config.toml
d_model = 256
router_noise = 0.3
norm_eps = 1e-05
beta1 = 0.9
grad_clip = 2.0
steps = 7222
Below are experts of layer 8 (counted from 0) of a mixture-of-experts language model. Rows are named router (the router's row for the expert), down (a neuron's output weights, with its number) and show model dimensions 0-255. Each number is 500 + 40 x the weight over its row's rms, rounded and kept within 0 to 999. Numbers have three digits each.
After each expert's rows: a language model's description of what the expert responds to. This comes from a sample of Wikipedia text that the model never trained on.

# expert 31
router:497563542498519544510493467400527498485515505498501442476580429492552545494427508528485498476497580482566496488466550540486449503478525521448490532511522478499487523426558506443526466479510489524571493509470503453485512485476534488562539518506488537585507431539495459505536517464439555501570521535522464537467470446509578551463516492461496447498449462483522479514392510461510536449513526540515538485429478560461526567437488452449519446551515495453449506474481551440519494524490460548485578472449412481466488490501472488481499562497521531497446529477412486443484526544532495466572450574463553514526484536533496512532535417496474504491566454558531462532607438475487461563486486556546434554460591494529528465441497456469515553413493487498436528520447486514526513424559512
down0:501464441480473536488504572543548494558483494512504541509500556476533503540474470488499457475478483539485494492605555442537468475536498508423547499486494534528451504491518506527482570431560511425490519435458517524472624495463506531476483531494475508480528517515437434584496451544536515559512525514537434504499499512510550532504528444503515463483484452541463403451447565486470492419474494539495530446470504531436503541460496496506522512508536466462500507471456527447517556547508433527492473512454504478523479443453537449587444477520497550495463482420546540506495594477472517495433536535534472589501480480437426499436466498385488574519484539500479530525496398526501473544464527519520517559375456449459485502470462477519444439494458546571477428502501497537516470494548487
down1:549471412491585550460480472534485563431603472452491455533441581470497523512520435506505474488434449489494476463543506569501492516492498521555505511479497555507497467423464514451549524477510545488486499504542459530405482511485534464518521561532474415524513526457471484507517445526489458530560522452500537387491467539571476493527529554476452466554466507572485499488440491460537458484487493489489518527540466580565516484523480473605501521499495458476499523482516449534501453536550495495489526537432483485510398582504465522492376472510443506517478457388530477459484491511557502489556467589451570545483443479462498433518487508506524485515501520413477463491500475478470555437501516466519479533529580528404527548498486493483509497471480524474525495523469509445484410546471513
down2:392507487530548500473494464546464499551515496509545552533532441545466436436532615550525498479573543530475525534482453531430488448474494543480532477471538523422562499458512561534539490483471494477547468467475522543481532530543536487498539537548526535489513434508482560511500522517582489493435506488485496589461508429527504516471508481471599505510522416498508470531552487430514442490465481517507492490487443523506590500463442462524524509483534482422540478472535547558511517482497459437528507525496504485468485478532510512473475463586501475553580492519587516446507603497511542496543522562451441512503481440509450513418469549472522490533503443387513475516445512525499525500446469478483558451464514423549443504494420520551517560532558560490446460518451464501475487476451437
Pipe cell separators, row ends and markdown table divider lines, chiefly in chart, sports-statistics and discography tables, plus semicolons between listed entries.

# expert 24
router:544424536500526536538522475483585462436489521481494487511457492528447469489417534521528521514486479457552510534494560510509499561583497502551544539535451489404560474411537530455452531498514546474477491547440458493491523480485498501513467596508500496434524547486506455500486536439508550441557500558467488574493497549532486494483481465534484520496527448529441431509546500511462457487537520451522590463527549439533547457440501556468492497487558473541487497419500464537476530490507494469502578480509505561551460512421442445444538551535515537523434510558470475524586540462516499462500529522496458473482454490504480449430558506538476467546478498456565538485478413494487576454591481502478518517475488492552510523496599560510530534472573572413553484491503456520426469472507452
down0:489483526389518552440475519401494419545511487525577523529496556486519484458507537519526545455550467459531482540539441510458444454528492469570552546449478434525498525508477589486553453505455523467518516449514487555486434534461453503577542509539534498514536521530536554447498419471550517456553478500463501529504524487498461522533561491492595464449537482491506539475503472505526437462523454506521556440525522471501516549578435525508421523529532500578484488559514499425461514492510550535474548501506454477481542478543541510445448506559484495567419533458447457466501563550464521465540504497453527396550547496495537485524399532514481461540476506503488451459511530506542551419486554518404514521486532565420487523505556537487461482476476538474526432465541470483496505477503465
down1:565492538523463512459433430517521508505450495451491482460576429590505558515477500510526536489404486488492514482499539476553502503538491489461500428489551519476466488502554598526493523547512490524492524517483463527482470437449463487429540462500523523568530513423487539520483541516545528465506472537586406452425424535445541511457494485488492506478559529532536539453500455435402501537511463539517495419493437444511543529527504492466497446566426463478485570445489505526483513458442557489467455496551499524550454554507473462461498508486549494444506447512451431486545523502584456443451515505464454453485490468492495475492471506518511463517511490480498441477512485531494502532513490568595478551424473529547455574529478460508471572394522445474537543471462428489432552521542480
down2:461483511589565499529509516570451521538504514461580533482467517493484546502418529430527615505562513570504467520494539432447506447537563527519524473459453490408532506493522501427514446501525530482451554483538467504512496495454502508449532541520557566582550517535427474537465495566425489430510528516472540439508511510459579503471510444516531480455520505483540476463536463455498434475515542517461556522485506575503546544503579487530483467469446536472576533484480455479528480460548491534517491527474438488498534436486502481525500524490461421533496536515481519518475514468495472576472500450456514503482460554449531496419465506503529501465440557451495461443501365555414578565500512564510482552542553511522420544514451520469464487483529510474489518496528490527558467524503555
Final pieces of person and place names at a heading or table cell's end, before a bracket, pipe or line break, such as Menénd-ez, Johnson, footballer.

# expert 14
router:506561572474472456435479529505465504532491579546465477457512504510459510463453502507541452402507489479454439533457579522460520509534515481484490571543481576481501499507489505414419501507556503474558573525451501417505544474496473481499499555535580429488489530534512453443472556458515519464475575487586522554512535506453549490485509466451494478540520439484488450503516539480466533490510463530439502487480538547522445497501564471586492403518563489474468599522479546501485494543458500582461549484425491533451503498512433471533609547519479531541519437477460511477571524528487480516491425535474505541431481501530555532525462508450439502488512471549493516532542478510476494543522453437474474495526506572533512496521447474506546439534495509552493455556544560443583586489491481
down0:436477511513501541516564541444407514504513457491459465475504464497504494520581486536435527483504492479488641432500479468494519503510461498480478444555451523465493528475429515620549485409555529515526438458457535545500497436521554555462477539521452478495490569468537481467480507475547513518543563581535472550479514572493437546476479562474514503537507507557488514472521443505506462589477493460470518552509478467524571585468484477527529521541398503558527495505523514549452417463541430477499549487405472523465502463510532516458544518518454505552415482455513443523473471558498485489452533510500482481400513497508468505563520448449490543523451523461509546485492503537426526479429520496513532458603503516509478498481492494432439491443485502534489543526437465525471505519525466
down1:591534491527496464453557520538497506539565489458537497478478495542487470467552495472554490550503588507495481512558485476527504527475512486460440537464495454543536514523477537474460395529535507470506487512514446507562497545457511472488391518515516516451536527531503517559448534578512450476543531565503499481503543530495519491526462405565475467454424496451499461556491430579497526437576477468553496484501432557611524465550453422481493476561512470568436495499583469533478473523489418531440475502489515520499464512507484487515537473537508531535497565585478541533458506514578540425506526500525470457440554549522496493478556490481579498460499463512522457484466467480496487531518519456525453491449449536426501502485522385437494507503484531532491550555572506524530436453556558
down2:532462509483511572536553481488543532551505510564485552474516467480556412504518523495468533420472496563443514537447468486530515404543484446612477558513451546537565443428499567530523504532492478591477507444560488541499593538520477508484481450518504533466458483498597539501491594515533477494446502455443471544432477476443483452549430465544516521491555525535500547490491434501538426486503464562489459522464474464490527565452457568441543469525525520481557506505508549527470473500518404510597490537496599469512538525493428520476444503450514501469443486485513440509488482436487516478554478466459463527486511562524478502484498528500443534461469506503497467496467494538556401512491495442484510457519512561503493521440467482510539519482451574516521512480515461527476550531517421
Line-initial dashes in bulleted infobox or list entries, plus table pipes, colons, semicolons and joining words, as in "- Record:" or "Genre:".

# expert 29
router:475440533515536532487455455510466522505555475548491519459521500488436536491587464518557516503459488495549440520435561521499517492523472517433528523418470561514507484593481520452462505521486557500483547469531493538572494409469583560503457564532532556573510460506507505499499507512458479447454518460497517533512520521446502529437476484455558474469473508487563421511535569517522471486439546538554477518558458456542525522479549409451503516483477472583455616527545536481531456518564531532487499500504519503407496535523464518504453477460601456474449429491508501523464530540567451436500436450506447546585519467475515481474465444512493522521493510565497463600531460523443460471534474488516479483527508498530473595508494469532436485541433454478555523525507503443460538531472526
down0:468474525561562479444450563607439476482470489501497452492520460468509494433467521465608488496483470498485511547375436534434568458498575539479512492489484519547507559560490550501555546461503425536586505420527511436522509434506546476574528540472457495534440533555517525483534511509458581542558503494479507518507536541484462477472531572438477486492474526468500445479502533568491405513491481530519483504502456550543458456525464428572534493475469517558512535495478494516536458498455480500408476591536525481485538570507458498482481501493529511459516500543446435492471521534506475532551543510522471536531470493548497514479529526527472493478392504538466451517430495533485493561526543509507382510453564500467468461575472472544530533465463501483488505562528506544509506550451503
down1:486422514475562582479477541559429535472465458549467498502528527484532539543464469378435479481537566479536583555537509464532528493504517446486540512545521470525466516443551457500511535440544527489530473538482424546548519553507508499523524505587497548535484478523501492457474524502512443486462530467504493433522454601493457508501474493494504545472484493484472449425480493501478476525528528439514515496484446493547580538464589444370505516499451420520469470511538465491503494506494431541481456535445529475485453581484472486528517538447523383489480487511473558500476494532475497513548543547544436431478495504477460524540488546465531503487521505443406453522556471451448518438523559491383463484510547474520537528522434517453486510549564502513481499502490445457524452491485443
down2:491479527527447510491507487474482512484535498534522549488459452527557554499519537544473419499503495537514509481617470461545568435497570497528468541477472485510490479457474500517491581466488535546501541492476524473466476541534484518565471472462488546533524394527439507471529557480427545514565521554501475488540525473505465536531485372478427469477526477516459519429480475541525537550505605440501473526565541526464541523527508546430435572585567547503481531561583530500509458463498565459443509572492582462476448494540490444459466534475391528488551501445472564513474429500499511522491495465534463569537497461406489451547435493577513490467516486443504460476454496493513525497467508475444492465473554441479445502485461510463487476478550439504501467473475531477509526483532537
Digits, decimal points, dashes, spaces, pipes and brackets inside numeric tables, sports scores and coordinates, such as 53.185952, 9–9, 0.3.

# expert 0
router:527478434489527515440467456525483457514507418453487434451506498515462495431493492504510460498443471528542443508477480454559514504460543395527553478561538436485506452439498480554537540502496577442522484499537486533482504504568497503472434463516470491402504530466477500540495495545478482523557452499537480472483503538467477493493534571486533565464511586462497493534546444420433480465507477474524540618488524473583558556539465490468445532515483475532535425543476459536466593500423490518489449550516466497416399529596505502446533517530490402484490559420521541562497501471454520500488460583436542510506519484473502531485532510525463515541487508489522509479450545546457466457484496487517554553461451486562447451476554555509549519487455474466503547485446501482484527535476461
down0:515483557467569512543539453529506587483528451527528553520494543548553488557567483483485516480536518450546591506459444465500511483460566543526505484566474411542387473497533502513520582465480464468490528479482558495556522476535468530524567566514546559523486507542436495491608495504443502531440524511594455495478562505491486467522598541493500451469420583504495547558481451500533533540481505530475523559469537535570484501486482541466414495508436505484489511540486422481491545492483411473535446564487508530446563507536492470567481519452576534527414459530542411465550541524524512530524537502509503472604522509498475465530509512498511505493452517447456448516491518497499491504535443473426528517490489533441505507473515468527506545543454447512494530499465470484568454499475537
down1:454458478488514436549504572455509529465491525531537540525483545533565531554457458499507472550522532487513465513418544483492485502520404569503442467501441566465539506539535563495484431470475379495497550494612503522517481496425463513532469539544535425539512500504492519555477496526475488527505503554469547481489525475506529518531526459483444497495486443464434421492518463423542585486567510435415512481464459471434504468444527541482519458479544549370478490517517498474496522495543499446557527479475549567467480587477456449445570566508431511515487505495522482489492523503504535393482453472493520495547498504529445551520492495485534533457466509468480559458541465518541536505507558507544530488579491474466491514550442537497506493539574403510541464532526474572489525533500481
down2:483508490397515457450450425508426489490492472407571447510472498516487516450521520552494475449457499500510482436497517433507480553520499434549485428493508526510500590489513554535557439510493515481504512554474518498502498534475525500529503500521504472534539525563511498502482480463509467530465482483514463505500581502444467411444566424580505475446476508617519518571571507498419534516457518475539518484518513484491522410531476489479499491478487501524570531525511520484467515476443533430490494495481546442449536511536428484494524519586479576407496434534550511494453470445457443472479462536501524569429532527531455457590488502511453551537551452526518481463478494435505458492491465563440460446488475455486461500492467486549457592534546475491547510464415541447419498460521500
Word-internal pieces of German, Slavic, Nordic and other non-English names and titles, often near diacritics, such as Königspro-j-ekt, Pühajä-r-v, Raniț-ă.

# expert 3
router:558479405414548592433429267560573443423400557384474516498480490439497438484461558514452483506467479470563507457506462531527500506532485496471469525552529476556488496491485514536566518493488424518560478515506463507501473519525488483406538574453472533471490491447574461452548495418532533504466467494512453568488556501460474473480489492513475526505536512472542501489495513452512461497539529530476522462486510476472478422504490508553524524454538474548481533522504500507484497543462526521522504535542506449526531488500474562491505497481497574517523531450477505487543467454469437507431477502464511519471510467537548540537489491532508573492554535514476501468447497550524538484515486493512435422488509516514541492525573465477558520531470520488437549472526525502451495500524513
down0:502386576510473530443476509506526530531426522567492531505539600504450473465469550477482520511475523541600529441510472492491548491515557465555543481496576456520505448497449516399498527536510452513483510514508546541457481507425525576575459508511485547433545500461492474511533590456486546507443521552559577473462526534524457497493498538533505491567525464515584449498420484478591495468543516432551485485593434484516470508496479554463503526552516499542510468510589550521490402484477462528498534497562524510548472524463472472522481494509496476546509473505536534474430470608539516518455496531574454461479477473517557496545521495540491469440499512576526439500484506521464435514466438495441485552522523436456494479536483465494473541490460507481516564418483524519531526477502516
down1:474545513477478509490425479605504499431439556501433466529479461469500492523451598514439570521502574471488451495537528483524505530508466486511504451583486463488532501432473527459458433538506475496492503521502505563525515530474482472442571522469579497569473526439472581521568469537552564515478507518515550454562511534508479546484486471488524485488536584536499447543462518481463603522495563487493495505432506527535582510519487517478546533466485432472479451510491494559461479458545558472504480488455536455531442471462501457541419507435510493561511480481417495514472526451502495443482531505460417502519519488567570509416610535592560531490521583518545529527556491500500511545453549526499489496485580448522442472492557542491514484453520579492517546529488503512529478547496517
down2:553511451479518489569464549507506324522556465489495523503483460483407512529518538475551442472447479516419595497482507549521547503431560453431533464407512421557492521500503476537503531522485542514471444488557574540458466565517517557521474497488471472555553527481498508577484521486486437471490546478476526543446504437506540539564498506469453460461493501506440500470532397494506464480457484577432487547492488476510522571514441527473506503504486474555494558504525500467507488476476602537469480526530493462484403496531523500502437511474500518504419489507405547559492520479511539419514511473493464520476516466465473487468559491558550550483523526492567486559497455544469509521474485471485485517490524525491500532555433491550497517453539440524544513493401463521514465460554471
Middle and final pieces of personal, place and team names, often in sports results, credits and species authority lines, e.g. Nite-en, Nor-man, Hira-L-al.

# expert 4
router:546586527496488487437552527489586577506551461515479418480488513432503525482526489510498583529493603466494562495547544490458461497528472497516556489495490472449481549498544436510430440456536482564551499551439458519468472529470517549498564469527476470532430512524509511470495491507507470458539507523490481413464571509536524537446484482517497491422476457559495419518510451523463488453564546512421502514453473505455427513563535501524451591534480498510565514486525478459493509584507517458512495568415466473506508462507539456503527461531502474446490535551437507516491448498548521520411500589522557471498504512521566508547442552505560447605498478528440533530500539501497493519464526479520462550477471462472518559458477512539456496521476410448543473510485513462553543414437508
down0:488567505433443498552503476574580556507511485507533521542527577498509526538509510482550551450484521512508468510506521546476501502573537477502474460555528510499485474502479471477542530504563520431520531585431506507593469469474520486442529533497521494475559545487487501524541495509609445419462514478467487516552460443497508530552581554498441507467500492552417545519503554531538509536490512473440463515469532517522540468560403518486483476500596534424498480446543509579563503476504447509414477505499461418476516482477509510472532538538529493517493533480554529449479554517478534521423478514528459428479485428570550490500572497502464487512534506504501521518523496475492420476489495545541499521537559510566521583559482409559541581507527532590490559554522557473476466458448524
down1:512451514463559460520518551545488568463508575520494563489554482473470429470526450510535507520496518430456450528457556544588504507498528477615512534463538497438558508493547510456502529526435519545460485558503511488411501467516507423500467539436477477510533487533556484468509554473471494545448498476513450478576556555522503425474385496501526443541481408496485451455517492490547470456492537506623538473490540519479533528553493480511504450387480484499460526490451605545472527489482547579508451436525455518580440467530573529471525484508481506528484496580514591511535515467448574492494466569509517469468460455479503463507497516478509514518534555473502526536471492500509505533553559454462530501443494459524457475540516519458506494525497443448555531467437480501517497513557514
down2:541489523519531407579528500530570502475497482532508522483571496475475533534483531526490475558610510546504504469453529515532557496560474555467519442495512474482536490498482479494451544465499458417529440467553572576452498493483471451489441508471489521526493528544498507480467553467443507540470449522553514467556467471494534484531364523518519520460517495573624536522512463509501480506473480444497515534411507481597445550469454484497498464502481493474531505404507398496453478544499543510529452511567516456516541504518474525518449516468549485618558550445513499506498438497533480527589532504456477557497567457492482483479526523548528476591515457505514512420481571521500537473502448452500513472408508540484515482543534496532488450540513581538510518460428491480504517497476451
Field labels and table pipes in infoboxes, lists and election tables, such as Occupations, Born, Died, aged, Coordinates, and row-starting |.

# expert 9
router:515539480508523557510579484529512436547508540542442554484477401521512465486546478447525510499486464583519524545538450525534493514570484492529547507521430480513494506448529522475536504460490465524480441480477496462501561531500542554504484390511505599471513477466480538447513499551486492600558497455514475463499499500438480471457517469502463489575491524538498515475438531488517502552504415481541576544458497488562570541556501488432482454460467435512473575448548486498563565444543561428479532476509490518476502610446414517505477522536472542484569513526493497452537549499537490462502487521470552423471472537575494535507530395480512568454527505529476512515473531559519480441589519396510496501482447541480481516524567482508485569487474477512485526457422451502494530486466504
down0:554565514462447529433475495575473536496484467554450487493429464481494526476591479462497521540514528555485513455459546512533563476534480457440497521523565518513483483480550521466483414562534460462527436491528488512539502496523530457513499513443461438448512463474502519464515517491541452581445433498576453426466521516456472549459419454540548512542552507452550493544518530420457520567480550479498554477512503502439514516444463547492478490525499487447562543537576472483473466545466431590528564522550460475511504504545526488514534543453539471494527505425546588433382507488531445522459476507477516491470505490525506504532513552457548491505489511475493536510431444534522470460510561425455493494494559474500569553496505552503534602523467500463427505498484525443539511423547475
down1:525518501520521553496473531476498539464471485512553471506474485512549587499533508515528467520483515432444511470499566473526419425554597529477492529427463403440529571522441528411455462474524497519574476518515503542485480448475508511468491484531516500504454539461513456540526479525432478521558470536542485503531494515513480542525449525536507521561530544514471527463530500558532500528405463512447488478480463435536543491529401569519539466460530481514491530564448496517475497501442549481459501421473567507505537547514432531457389530557509473529498448459454607481473518534490508466440573520529525488506501443521488534512491447464557527534488484506445486539454510502454455492560511508569477419498485517450450549521594564574524466545514409519564463503514538508506530486423542
down2:526463448524452452501507517503613465389491507503548467605524473515507554483493497498478584477485527486479483477474574490483532556489501490484469564406492539512471491590516477544490460450542484487480511506534468537537483508522514452540508506504489397546540503449522501478522472573489537410407461580513562447518495485507451531577429486524518497513566524519547473478496504491500552487476523506482484454555501563512504518536500466537488521485449488455534527454526546478535468471446429536491500554525460381482521520524519548476459527438522420498463505472503448519532488545587554552512492446484509559482476489536494521496530520540540523560489427510395478457487454506493520504501452535472569534459455529487521465440544502463429439519455505493519546409535401438493464485536498
Word pieces inside foreign proper names, mostly Chinese, Japanese and Korean, such as Han, Hayashi, Ningbo, Kiryat, often in tables.

# expert 11
router:530479448474486458547542458413483512534438472531512563530516523489553500475542480429503451432440458457447447484613493564557509547458466563487490438404520578490563538502504476453493466441494418487547455452484512458515472598435492440508494454464557510575508509502426489436493507535511451531452553450478507530475544503478509497502500544468527525438446539561503502512498507578525487464505426494425547520488439475519455537527492513501533469486554526436514550515468547473554469497517473462454516452515551498539528554514518446581490544492424483473460551492513557468508442583476581485512554503553467477479500492494499479460495488544524455462545458463499483467489469498569480461447499510570479476462479537543522485481583424471488526421475453513528517543469478503433508549499467
down0:452490422512456475524491562508508542506482510528493449491536499467518483523455527497452500557489491449522481497528470523544520524488591457491505438507473522553489533565543507585494533509467502509428472477503455525572480486471519489506510465584530481532478514538453467502504495499469512473543461502455467561460533511419474462480617480470529517449498459540504518419496564514467464518444448511421549475553519485461441461490560455436414476518555457549551508596469467455614468509512520503599522477402496480521510543495457494449518491540461520474523484562546576406541467501539478546557534461455552480521545486425486512505467480491475568546493489490427422552494498523563512434523444452530495486519478509522478485472580446508447500506460515468468547547489485512496579587519472
down1:521485495478533496551529558521532476543505467565524481513534577530526463524370547494545541493479512519461539472431596566427494486491488513531514488427510529486486547504554447507528487522480526516485465491450481484503404439488474531506562472508531490528486467463500465543435490509518455555472470465486481445458493544545394485466605477528492547472414545548488529501491482541536498503479455467482522541490463491483467476436526514486456477491467451558507456474480448558477517478500512569394556571520526492413450560513524537546509587486497555479495530418471512503478508495553523453498501498425429588476567448487466491531509474509544533543492500589476510537473488492504426440538503494538538518453512481525434480520509450447561483521551533541495516561476446464419493432454553
down2:557411447462491462502453454511476528480487494460513567484510596469516507539478469583520498431519464427499482569491489456454525520538508562506470517497492506450524511561509472497510429477502489427491543446471516520499421507546537452575588493611455488542488441470507508475521501499517461510463540515452549474524579484516483515524533554565491448538420432462579550484448498561500461535535442521484502509523482476485428460437483539577550488551461504468531511540535467549537509434520490529520536494491491531517512488449471581548468487559469526506449461585502482506484540491523408454525505555456470543528493493543514525518573478538420489461511533499434525547510544488480443496491577454515502544499543463507530488503482498569468565432554502490460519502527563528412468595522470
First digit of numbers in dates, scores, rounds and tables, plus spelled numbers like three, six, fifteen, e.g. 1-973, 3-rd round, 4-round.

# expert 22
router:477458445492521503535491481481533525536507545505541440544449453550542539491435506491485449539511505439522484525536595549512429485568507528582528469490451547444538532401481551479516460503490526417486545524482534554585475475461504519548492499535496548571529529508477462524516480512593553473485590522463507560464510503535472496439487499460579486457493517518550478492536467527464460461526507526459536464498505458524510567488521496549476545495575470516508520468565536540539440488445531521496542478455494487481487502422546427461545523515560516506462501583436587507470462532397453471464477505493536534481455468469511483451500518529463509585451506419513544531491551551530538452529495513438563536487541438497462494503587510484507575489549539461504477470603492491423554488492443
down0:513459589528479531480490514532542488516558454491560521560500471538478550523520533424482475567450521462442481498504516415482502530489469515503431513461575512428511446544666459546523429521530478565571577481503515528569465440517481552618487494453495505473528513491449525435477507484527447518462476505529455493492445512555488475485596553520445522560467515539554581531472399483484524423480542511494481536503498504529480547500527463462480483505519516485530530424575446468535477550521461518539569532506491489543487590450544527470526509489529551537511523496456467481441521492483467484553598501557571501511455516469432488421508515501460470424519490526490479504507510436488523490500463499533486520549469535528494520532544456512566466526506505472479495534568476478478517528433490
down1:508472531559645480621459444436542446437534525520502499517527503496499484493505490478544483591528472532528452506571509585525521513476482558515492500510559525483423583473492458460488523478542459478543518533526544488477548458503508475534534534534588499519481508456549507539542484537549489541429501463508561488558494428514572522469500493455440653527457543501550498526435513468520527522552490581479501562476537557505468421410583470476500510438515527522479541502444488486358499489484511534508479459489469472555532461432483481564496538514488521493441513480538506526485499495507522502509462528512458454518546465475525540528494491483487499495466500473498513525504491558567535444478482478534416511543494478496537498428525491551508433478523473516495547501475562557522516427506475
down2:495492482474487485563480537504514449550469493549445482486437506450488515593438553448545543472469489524479488512522542518500492466508457491471510546517442493500528418463568526535455505519441550456558524564507594546516533545521459544472504518510529537392576446435471499523496490539564438439461498504526547501483520505523509423499463534472473525500500552451465490496532611487498513549502537489511455508441506488487529503506483536495489462505516506458585470465480554555467477573558507465505529413505531433526491543579574501496505449555468490543462511352497507566529505470545471499528499448508480455566570501454509532473468476475480481493484513469556480520567510514496464551511546538468439512472495378460488541457458436510527504491434494480488579501528479577518521407533502
Single digits inside years, scores, codes and table figures, especially the final year digit, as in 197-5, 201-6, 17-1.

# expert 34
router:445558512547526478537458507478477436496503562554481441471512523506500468535501421481505431501535484551496511482580476497416545496556474467468458583425529523524445518595471482463472499489541548530548489505464536533437533527495498472471494569419537469550509512436539504626491509529542544572446549502485529464443499424490503477555536439437521559460485425502512453446491438491548531517471552499518497449512482479490498472539537539458465547494481417468507505448454519533466475479458510463520484472538484527496495494522500524503526454468540551468473505509576527560514467568423549502546427477517467462525541570478488516573455509515565519457437525498494519465546492468530567530417544453517594518558509501498519480549478503517532466508537541545443473574482526507426438516563452
down1:557492563450488481520556345471526530499503467558514489499497495478492537547533481514512491479443517516509489493613476506539539480517568449506572479544523441469533491495480461513505561485546536431552490502534466493476484471589510489509500448499556461470426502475500529507559487510506483514570469523479582529564454493460545472557455443479517469530476539543466490503529558539462481479498401519478480421512483516491462537498572511498459483491424483490527467513583472474523546540464522455490506508491478514484528426542527526448468471482475436507536577489471474497407548462503444570527529560429559567436491492514513551448507574495505533485509448516448500514523498501509476575543491603554543532456502395517507535491496435421525447484407496515516516534496551484469515481495573
down2:512498553565517532558432586401507529512474489474479432520500607466518452463417530554531525536407513469539497524476533480492522486543509507502486551450498495486463424495534469486542439522457495586541578543497511505529467531593446514488508505477476466503498481511517544503527483449488527495502533549467563450527547464468552437517562473551488513434507491512545516476534495498424504550493502499489552523521474503450566486518501522499516511510471438493483510539455447531480513451470480440452422459466452545489444521485438520478510512452533500521509478466425496564512393506523487578540545539407449531483464464504458517547490557469554431497497582506482530520425471463490477574526468539537470426481433498469473594541493490559465537591549505510537523453549490495550536531463520
down3:410464456499549541415518546421478550503569481506492540525474539514460411466482542521505481516523500511522526474549522424568439552617486496553499494493485502503522491551448503532419456540443505527521545528542506537489493516466446576506529469559504553506497464513459473497461482526485424482548501467483558521417569574513506482438524540512539481519480435566477436570504448455492536498558502510531489507615542456557599566533475531452507455501496516491553520513504550563560462494594490566456495456540396459524512460541532501471440483520522475502495549533477522490526543470490480543513512488494490479522463491547521543532507484503474487493507514497507473527517449530449516518477525473501454528520550515477441500458552538512463468485497465505437463629603512494537499511525576
Articles and possessives after prepositions, mostly "the", plus his, its, their and adjectives such as national, new, political.

# expert 19
router:545524452472427496428464451526522588500472517448464600562460472497497468474529470550490510482436558490449476494461529550547512557522459511507497467432500595511532489511552480539473561523513434534481481493527493483587490559506540431488480509488549521550436556430432528533443509441513489544406500439493423504574550429474454468509466512519571494486452518518530488506551554583530477479431496494512512481475513446538509473515479528506468490509460459472499584551499549454480472522548530534512444523490522496433456471527438496521499516510528481530480506495489512426495557558521492505526532414534579475517551440482563490491529567538443543461459448435442462451484463529510435412488470512525446479465515489553469524538557471541503526504449479529535483401476487491445484551481506
down0:510470538565545532582522493458549475491429501496514503429437546490484552465564447492566490506548525533483501448522444504500533503463560487519497522523512515522460478495503500485510488485474521502523585533459407485450466548509437519455500478503588524519487505482575569474527462463470455456475460523459473509511416458415504504508419557499481542554508532488476466439451532550462491497471481523483507413418470562533501607470453426515492523473564497532438516432515528532509539483580599517500559466510505520460493513416493497483500480492501446493458428506533462482501516521533561515507491491454515496540433443445507474518433484446570497511432494459499471476393516552519469455469534483516516383524466510491482543505498482478466469499449441580512570455572479436515498501449486
down1:482452439499495573529454538476473466554527520509472528556520603515480486544518547494431542519438509538527496521468514467496457487510470515514517467483515492547525552500442547515451466508521482571505393531507486554531507505563475499540511480474465586483541508477555481473526478492484533454513523446429489504465451502487555485503504512532491507526508457431514535499487460486515495512439456471449445553518493532487409474473440449513519472432463536567506526514502514472462514489499594595496499560526508318414422489540440550479424452530494477591468518488508490586417468502486476500413456549514472469561511501519593473442533526467507520450498459495459480459516526465537523537494464493505483478498505438479479493524467481512518500459487559524508483443566485447433529597471486
down2:461574478552524500475481482445599479502509501549538445514576490523467499479424496456504533560468510470447492504516448503536512497543437441507565489515536530412446527504466500473512554569482507515528541514536464492500550520520454529491477505540516496525417473446505441508525462426481467459463440512495493500539489526519524461462430526583453518504541483556524570471491574518477567454474426502504540412494513503469524503561586462530470501515484488480545499505567511523486548502487478484541504552522499533516483522567528406510528585531471491411505502552479526503455556437511433470479562520522502530490519414630503423553479482494510512510511546497499410528564479487535482543524536534508533506518543569431420518464441594557484510482489499554469498457547510452457540446476476
Digits after the first in years and numeric ranges, especially the decade and final digits of years like 19-5-7, 19-9-6, 1937–38.

# expert 26
router:485491538459495516436489526485494497472477526500559466507584577483500479487543512544445543491531524459488496477471568503472451473470410596481531485551501510507517465460511567456474493452581519523519537519520481470513550469449471532437501542470540480524491460574474458456499546551532481382486542485504540505537469442497544452484523456545465537520593500474511510522423471472475517447481509504561428532527476464478559531499518528498477499547475501475483589489390459535514534499569503578556461534513476471440517477532425524441510511483502458498534446467511553560484490475525445541464451486452408549512544449549600546568475422479478504532509429529469505440487511433544487463467503525548482514533491482541438478520531555454473441554584479514590459473537488455516518454516518
down0:547557500467441503521457483521485544503441479507460572480415515501508507439400574494459390519509427418483555518443510554530451529520500446506457497562475506482515426515456499471445458514459514535492550486506467523474428506527434517524557505503499438513527477535484447557400568429514568492504498423433525596515519462455599485485501462488484468438514484465532495551500492535450464434417497523516484521467500446541509531507494488477478542486544505543459536472496530460469525513555464472468488486502558490524507494539518533551479462513535460553505494569528488465446527526484491524469602547400510477533451543485542476475482552505473549506509532434494495516540496466498454570469546547507518562628501555479480540543453489494477496519486548530584448501538495459537524469476500
down1:504452435495511517559505431552504483509440465502459599490475481499556502526505471485497519505551528467466484549496559452439466519460474529464557518515429500426460556452537478494550599532481457607461514503498433458566492528534518533464478525485456517505547512480436543494497521579553471555507532464514444516597469506549521527471536465540517467530532440447507450494552416504472453466472557481511495499440414521494477512418491525482547486447440464484485508521428478510496468513537569466503460500477548445537484467505424471493536496452436548506473562473512508529482450478518536543511513487491441550519504518504549488514441535575459542468513575465545494548493543534476476513495509490496453488495499479540437536484452475413531414609534494460470370515542489488508443468491554
down2:495444480524491525503463549448478501475481462501484493505456477525488485531528490512601448486436529530483472452470473463462446499496437514549449553440443464453563472477470459499486493502478450525473464523552520510536503471403457501531458544497545502531428583529547429539518510472522517463587527500515462507574501487435535528520461488463450541532547400582579507523427462394504510470453494504579559494578505592503515463495454513521434464496477517431574561395485481473538550513432504453509418562546499497600528495539518516516530510523497553479514525510475509463493510561490516513450517469480506491494602530494544502452476475499499481548451471529527499509492502523373515498501489496524489484479540531457479467526546512513440497521525488428522550459428502462553485511537434
Periods, quote-periods, colons and commas that end sentences or clauses, plus some linking words like by and where, before a new sentence.